python train.py --n_experts=64 --activation="geglu" --moe_layers=[0, 2, 4, 6] --router_z_loss=0.0001 --n_kv_head=4 --rope_base=14000.0 --qk_norm=false --optimizer="adamw" --lr=0.00173 --weight_decay=0.2 --grad_clip=1.0 --warmup_steps=475 --decay_fraction=0.687 --doc_mask=true --dataset="wikipedia_en"
Below are experts of layer 4 (counted from 0) of a mixture-of-experts language model. Rows are named router (the router's row for the expert), gate (a neuron's input weights, with its number), up (a neuron's input weights, with its number) and show model dimensions 0-255. Each number is 500 + 50 x the weight over its row's rms, rounded and kept within 0 to 999. Numbers have three digits each.
After each expert's rows: a language model's description of what the expert responds to. This comes from a sample of Wikipedia text that the model never trained on.

# expert 15
router:490470495516490497572396470527477570540490546573418386462470528550487516495457548506416530487528491489427510572469505430457539500574566532538449513514461560421468490526467445450460498425573493559567448570507480479438554463526426441585532428476520438532482482485538469483539471548603554588478557490475365548558480466532503548521447521556525437441416519537481474476561442531490528524549499444471549513548398544472528557479538438500547492535457520408449358470513567616454479413521538488608534533501488509471552458494533476534534476420430472539543549510477531529493500550502452399554526501509505495554448545399573500530527561487511564472443514508539452477455700506426467515431452517468522452549467468484464525521426524419647477474462527525550446515450518459506435487420376
gate0:496534506636485537517519520485607524483489405522470532450495493430543508537493469491500454472453462524490475475503511590499520557509427468570556470408511436523358521467463524460450437561524513460541493508443630436578482538356488488421590530532477578495366522487525520488534479460552440534605474472542531585511522588465566560477550504494483402522422537492527550493540427474474571517475532481595517479475443601512555546523499461483481457516611615510383475508556503485506506563491559424488547499469555569450516545541535487459547459444425513458452562587517510532551490557561534421465513548514463529548513479473493496558481517508538514487556542594444480462467473400504512429449614485535561467570615466439592476501533437499515517615440439479509463547419480495504536544542535
up0:488529539400595457534434473451499466507466504506496510554464528513422517469485444441539446400492404648435514470517541577526563511484443437540592533573499484566493503494506551448516492484429485560522489448567483428475517506492563516340496552457503591502568546526514474539585506499450507546401542553490544476452488500537502520487498506416578497512480434589507456527507517436462542519461627448573475446505530402493466505465503519564473524514409453585564479529481474550540590432436524524478581502494464506524502496494489487508597580488501407426499503513446569484558485469527458557430503432474460536605589456467436510506451601436552488537455350428520518534514444501502466459476495493464573508558398465406561425437557464567440583494444557518494535484511511546589464590513487
Description: Nouns in sports biographies and infobox fields such as team, club, Football, League, FC, code, information, often before a colon or line break.

# expert 44
router:566478514449493501515467524563418586550552504559490460469507511519473491446497482495348547516485509506476512508460479451540540521486532545477510476511503532544532497565499508425464567538517505593563452535440542397521557415520496447560599451519395467508484402494581495488634431520524499560437468501537474479441499476441480520576441417567513462472459611615510514426511477555462556451446498525496520434479451521531428544490561454418499492503533457460553414445494502485391481455555624452545490577548464529526450483428597493620562393472527430502503467501430545519533428519490486471513508582425619452606516543530598485560535593483476499490407468497545437426443620525476543479462525494490483510551421456473463524453483463483592544473516505540530498458504571426560479491530423
gate10:503464482465431582502469511481443436478534490396505549454495415495470610455466448522566437463459584471561519473482497489495369624499526562514560491507513495474501453529549509518525568480555505582497541468478465485487569518462532490462449486566516494538475561487551515385482482589485475517468473529538541437477507454519531505427446369610460455449505518523484497430522523502471434557537517444434493497567512462414503487518508481521644476440557500468475487500489479472489568523525540528506455471494594458530486545523549486559380510490502415538403489486619492521538535570462474500425511523572536419579517509484532570629480466468475502550527520503494443453358497622542513490631441443489488419441380547483551486470502446598534502528545523475465507525458476512440671560541545
up10:499453432534419554548572492504455503410488535498525500475553525466505456413431535555466469416531600437470530547355479488434478463572524552503496587465514379500512527522436454374520456488378518469455525498568499479560614403619559517488513498419532520394469395469544504534522483494457469576548576516487472520494418517531541550486505488435577416550467644484437496429546468510528589477530469519404537473536467530461519559468505516467498453522510579454535501461460522455486443560432479556433464513469529553501509426464460576483557586430565540390417461577535496527478519533573567491545437439503465509519551517474525546524512413426490591467502527461573568514533523481494502498539453546455488481500484509447512569557533541448476461587541562508578529571490544502453515578435507
Description: Final digits of years, dates and grid or code numbers, such as 1987-1989, from 1969, 27 December 1942, plus degree and minute symbols.

# expert 20
router:578438575511484498547427525460408512492500578461565410450543440610446451410442556604453511504552515505505560428504482491456568495569595561517586507477445497476540431532447526498546601489534522607503558577486428508510579451517456406467589465462410424500424462519494583469607470501537494580529552540528467456500466443459475528511500487494527477469540588512554505435551483552486601499492451532465475427491385485529518490506447533429543505537591541520462405523578509519464529459547523510504523493459491555462390479488505490561497415406469457557396500524458608493506452505540469463590507523458561504596502491490512517530458515484430511486390524502485448464424575490413540493424465512408512516528486433488566587563531505539616489483571547564512469527563510460524510489438439
gate1:529437537553469488531470478532461489576529504586510445455489406374457479542589351469493479512489463500508510509513533485557600490510537600514451470497517496423490461515619533559491521538454564472570459520473564550450493531523537506494610445499552462475533501489557437476486532509507407560533480450427498434527467478608444475476461494538580453489507575468538554590464484543425451389440505459334512498444355546487453565498519463524464475453532490556532463474533503478505487560517504485494455530539446463535443500474443466531540461422450452461537483606427537435532390540458527470511414523402481581562613477504425550554443563545540502507512564460500451521532521576391585446437510499491420597514451476530503478523448508522572527479463472561523495481452465525604552463561462
up1:453466517460532486519492587573555576593517588418517489509458582605508518535587463520530479450461475584490481489521531516518486504525530565566540471535451584539541510518456514555405428509460542479442564507370462423563552563473514390525580569578604441486515512533529426520518526480515445472465493499536647612483489425503594471545607495585569473417495459582511491431540480458413507492492486477521553576546584518531489493367504492589501457509479545459550543535492484579527384431492511388450486460484439568512559447523497440521503570525501535528496434480504483496551450475503562478427562527582478434503497546460442503493518559433462459537534583555547434582527514431526489491577485492535499501470478467551498476452515399487452453432498497439382470483509506571471487434494479
Description: Word-final Latin pieces of genus and species names in biology lists, such as -rea, -oma, -ia, -opsis, -idae, -aceae.

# expert 33
router:558436553505398547501479537490453526546560481443491461494542457542504469403505541583422515438587481440518570466490476508473544501441636577540476491489458541489468473595455410481484497483515584574563509529540493471470522449517450536561564461470491484472386426507519527513606512590507574516490471544552497501477548497384487515503509493546482491479460542543568449544511473473424578488515537503569476379429482461519485547510462443469497468460577515521522403478523564590503552461478517494487511491489466585422421521440519550650509428411523512531460545539483533462474435531570580454477483492446472457609536487420558436562476529520438460540423498454515489448487619493418407554503439499456551473590488456457481534514536449442578516375555505548433516491565554487552417528562398
gate0:521543491571471419538418516563492496405510425544462502446497590491479569457505496533408565393518469477535483560579520459379486443551522513567502547500477548584413545643504461510482599485531582428482411553536533475465467489489596477595593459506579498474402474515499578442519529457573421483530488498472658429566457449542569538485438578501519467491473508474516465534533469488534464483459505507520563531499460592473498503475532534488411514476516485455512559523518483564481583499518450470469429502528442531571488564514539528540544620483483542493508437529417561515521496450516486480449609443597519435513460563487554534468464508446422595519466497551413458419497566507532546481479479527544473570495571556518496612560543533439480552561564549515473475491524388535446420450501504
up0:537461485520470424387489414491484538442447458491485499432469494523451541490429401469547391477496494504544588517514446484513407631504517518510497588484513437526570494519437504529512487446439509489476617539470501581483467539480498571580552500503504571532423542457527507421439445417436566473392567486533489469561553454440499448490512538531442476456542509496527537511490477411590545573486543494481612579443469526492516539618498529462529405479472560559466575504559463504465534519445528481553567444550478593477427419524452525452457386466524463508494442485535612595522516579511563519529469508440463458515490322439500472465457496468504569481455437448560469462525509441485546566479504561453517509428504505561514549444536533480457529528558518507510628598556528448488545535589504
Description: Single letters or short pieces inside words and LaTeX math, like r in ultraviolet, \rho, \left, and decimal points in measurements.

# expert 9
router:501494559554519514449421425479437490547445518560516483513419431592466452465470496481385543480520546528495510455541509505465554548604498540501577464467482553490536505508542465495466562476493592620565573590517424474482614490499479462544496413476515449453449402426472479447567484472536465519541464461521466552503545479425517551524398456559468409451510495548597463452495597526480481440404564521524501507548433596571478567492512505471477450458580509534484496554531504518431468412466512533522543546447523536398509457392543591601499457449566416487407546535449578471522483500523519473487556507452527447546465485458534493626400582512437523504423462435534432497513677516409519510506497441491531486582548424507485497499500458491533527433516502530460469473521499479569462497467395
gate1:425518469457425519415436568593568524471546528583453503509513452473605637493448468492550477438476460490633549490498544452439437490614500503488457530567484470488593515466568515419470607400483572541529559541525443422422592434508503478506509446505545441479510558485504451405513463460558520510536467502481479499498518542515450423506534553573477538482499496513579436450511557552467468593593429477510548498468542533487526568478437514453457414510467544485478475391512549537463473527470485528489476513510453480553540466471379567525454523451503433494469500531439520484466530497524538510531487591538604484563503513500550531434504457521511419573534607458490553432519567540501480457543428399497579536525439549582444434465495499459508381514524538435467563408584547477635453524512480
up1:546535523523568568566455487549379608467535477416500412503562470570557493421543507510468407545484496484491476561432520453380641544463436532517427461576527509470463480498494561468483498504526544541503499504501430426485523593487419577502523521447517496471480501443465448506476418526540557510433595488491527512504501521450483514471480598464500522564501606421410413467544532500516524545568507461572478513534553466405660505592544485474520467511453515421456562464504482501532471463512479442442494598468507486509378498517392519452502486439454530533461508484542496613545485590522455442505439443546519465503510520466587498510455535453551561440622497499537489451436499449500589568469500514512572459465591455488380428583523552417526433452518539504551522521485514579487464457472485
Description: Single digits inside numbers, years, coordinates and table figures (1921, C.24), plus clause words like that, because, whether, never.

# expert 52
router:498452543506586538489501483535476484522503495548504416413509429471465490484441530505394561493507478550480531510521524423430523540556477581527481455432429573503439444506489524506502534463528478552549437498513554524541500529522495494501528507483449517516449451471544505436594454496504509517538452507512397445457440430469417528560500454438459484516470554517476460456489456517444466553454461479459531408540470521529466581517565425391538556415606503483489488513465546592460521476501543521515426455435528548455503416476493444621497442400483504456402561539379546456485442511472522372579504500530564454597502586485516486528462569559454619548478558491533495498476598519315509518470417470454469485591502469458463493579453506413606603450458479577482417492601522430555476474515511
gate0:498522510558485457572517555602551528501497545432506458575514405544449499449453507487590437461559494472570440480490603513533502530554489508458598450471517454533453526563498555476508534522482618480467496512396523432507519461488432521485519502566538424476563511511563490527471564520510484454535444460460551497458583481515507498425530446434459483509477558421546467456503425469440492471411541548562547499615407410444472504543449472532463569512458534527600372476441472584441449532544405594495457468567471587519387549505590520549505505443482418495497554524516480413505455556488536510483488344456447428544498447554424455551460601542505564468474551533437398509391520509491508453438511487495496414555516431529477557568517476570442513509521532424520467421453538519488451561463472
up0:543430363388479503426457496345501449526517449487502437471564472491486498502537501587534520538483530483456436552588407560531484440460543435421455463507509598482491557405469537512546522513543554530410482556532567592538419554540559546497506522439492616509465479543504540499507519447523469491481513528497448470494377508510491486561507487461538575560452443507492463601512570602508570524450484436556512438483482494579495507483535471401527507605558465499456523635466490520627489486503515473447568552389593500521492542460505491543455526527512541576458457507589493533485559583524482560519557567566539394407396519498479418504536545522521488500595488574478560485564516503558536541568499572502471515588548470409467499454493495470468500528420530517446504511472578492556483462506488
Description: Middle and final pieces of names and words, such as ent in Talent, it in Inheritance, ire in Maguire, often in election results tables.

# expert 62
router:516489460484528465513445546480460504559504520524517445445536454576465467527483552495371596500478509525521553440473496465492567558488571471560511493486462575415488427462491587455483474506495594539586479533493521369456537493470482411579518450489447547558414444508453523516586546410598464548544533423509486480486493464454511566503507531472450413450480516533485473501510454578371405484482539441416451388535404506552471600444552494438438530448513459520457519520612549580463545465534531479439512455478475517476445469482585539599505443447494453664440459501418562473435476482598450470434537462492531404579558466490507459483529632536498533543488496441585482504534627460457530525434523431530506526490489503476485491476451517538598542511469562524487496584487483491471468494477440
gate8:535575529504511419549495524573482522442472504549457468425448440462434436444448460574470581569479431542581457457602570520514458521431589406494454564469580433593470551541383542488545513560517419520465568453518521468578458489524439431536459401612488439476509518563500493374533520437471507478521501425558469533475477468469440529490432518466408577509587493494519426486575433527491507544546482563524513575416482499491525534551536507489482493407481486549549507536488520459452568486449456496548457458482527556543481512473495479519567455526543467456525574369489406516488521532544612553574451539567470467554573421472511440467432571533455468459428523427486531530515532532492483494511483494569481471431454561404518463458449493397558450512598401517548543544587491534483415520486477
up8:509494464502442470536493534461539489507522455465487480450529504520447374496516524510426533447546382479511497506512518627448470604624541523467474531595563537582538389530543378531468516534476459451483568549536479486515455401440552517484539429484524539494429519594505488518477563511504484405466586543569515558494467609542551459465504521480550504489407481474496493467502490546559494508532442525573492508545530475482480465522542481474541633412515590513467535392512463634453549539570484484445539565490476433444495494508485537467555563514591543571487444536488483437434581452511574515483394453504502458551516554449416458449545482543441526468515481472355479496599486456493511506439423519449443399514481535466425491589515511564542515499569486502533438452468476418547508445615504
Description: Possessive apostrophes after names (Fallon's, Game Theory's), digits inside day numbers and years in dates, and particles like out, off, back.

# expert 8
router:616483533519513460502457544450412567517460540500479419557504486481474517469486450445393442562538488415495517456516489489499544470488575576473510480533484594446499444519504467461489548470501509526623454564496466459507550490532466493516498407589448468532489442467522500482638444500502529516495487513491487448489512437451602511534442440524507488491484506550492517470491514592494452460453461509544496457514424483488483524530555501465532553502499503414488366478469542536417453514518643446531500523497423549500393481431598481636530442428478503568478531435506465547518399488473485433473511501442508501564469515469525418538508511476478594513385540431612457561531629520457558494472504468446524429591433335488535493519563510441677454488561548554565503557492529470496544478471465
gate1:427490514483541443391511454539512525476619436531479468442509524466470480438505473562492458581463458491435484482459535497454651529551441484441484514438442520499460480590522443480507465511573511424401516546470499399521580424536508482478536418517481503544469470499499513442503541524531447588456517556497541491517570473530565478534506430440505569553632582522500472474455582437496425546529452516512524430484469529475565475569546571461519563457521575480502467509493559507406527559470426450470443573565580498497468497548416565490577561553436393536451515491501489493500519541550489445500559482516502552544523585496470457533531538508422361490454561492465432461562514499469595523469405490460371457517411541478623580469477493516496499615528474419605534586503498421490492443524471
up1:503497490411505481552486542482528594529472576495511575533538493549504502475468530514548444431524510502627523605368466467547541464491408515452561415528583486551478542462394529523494576404512577535560533468498564494403482513532594519487468501521477458564518540564493389487534481554461569482567476486481495568546533480473464541525506488469530441500352481475549515484474549635443515546518511463475597427529542585484542452510455511428480512503368427517573528438444441469494577472554564536474476431565381520527441469437470488390482423458473548459424497514457561502426584566533481529419457529474569496479524489495423530509426434524493508467550497505592550480518537496491491540512570466465622470479535512528419484533536495504509579481540539562493497519472420541380484555558542
Description: Digits, unit words and brackets in measurement conversions, coordinates and catalogue tables, such as ft (120 m), sq mi, km, MPC · JPL.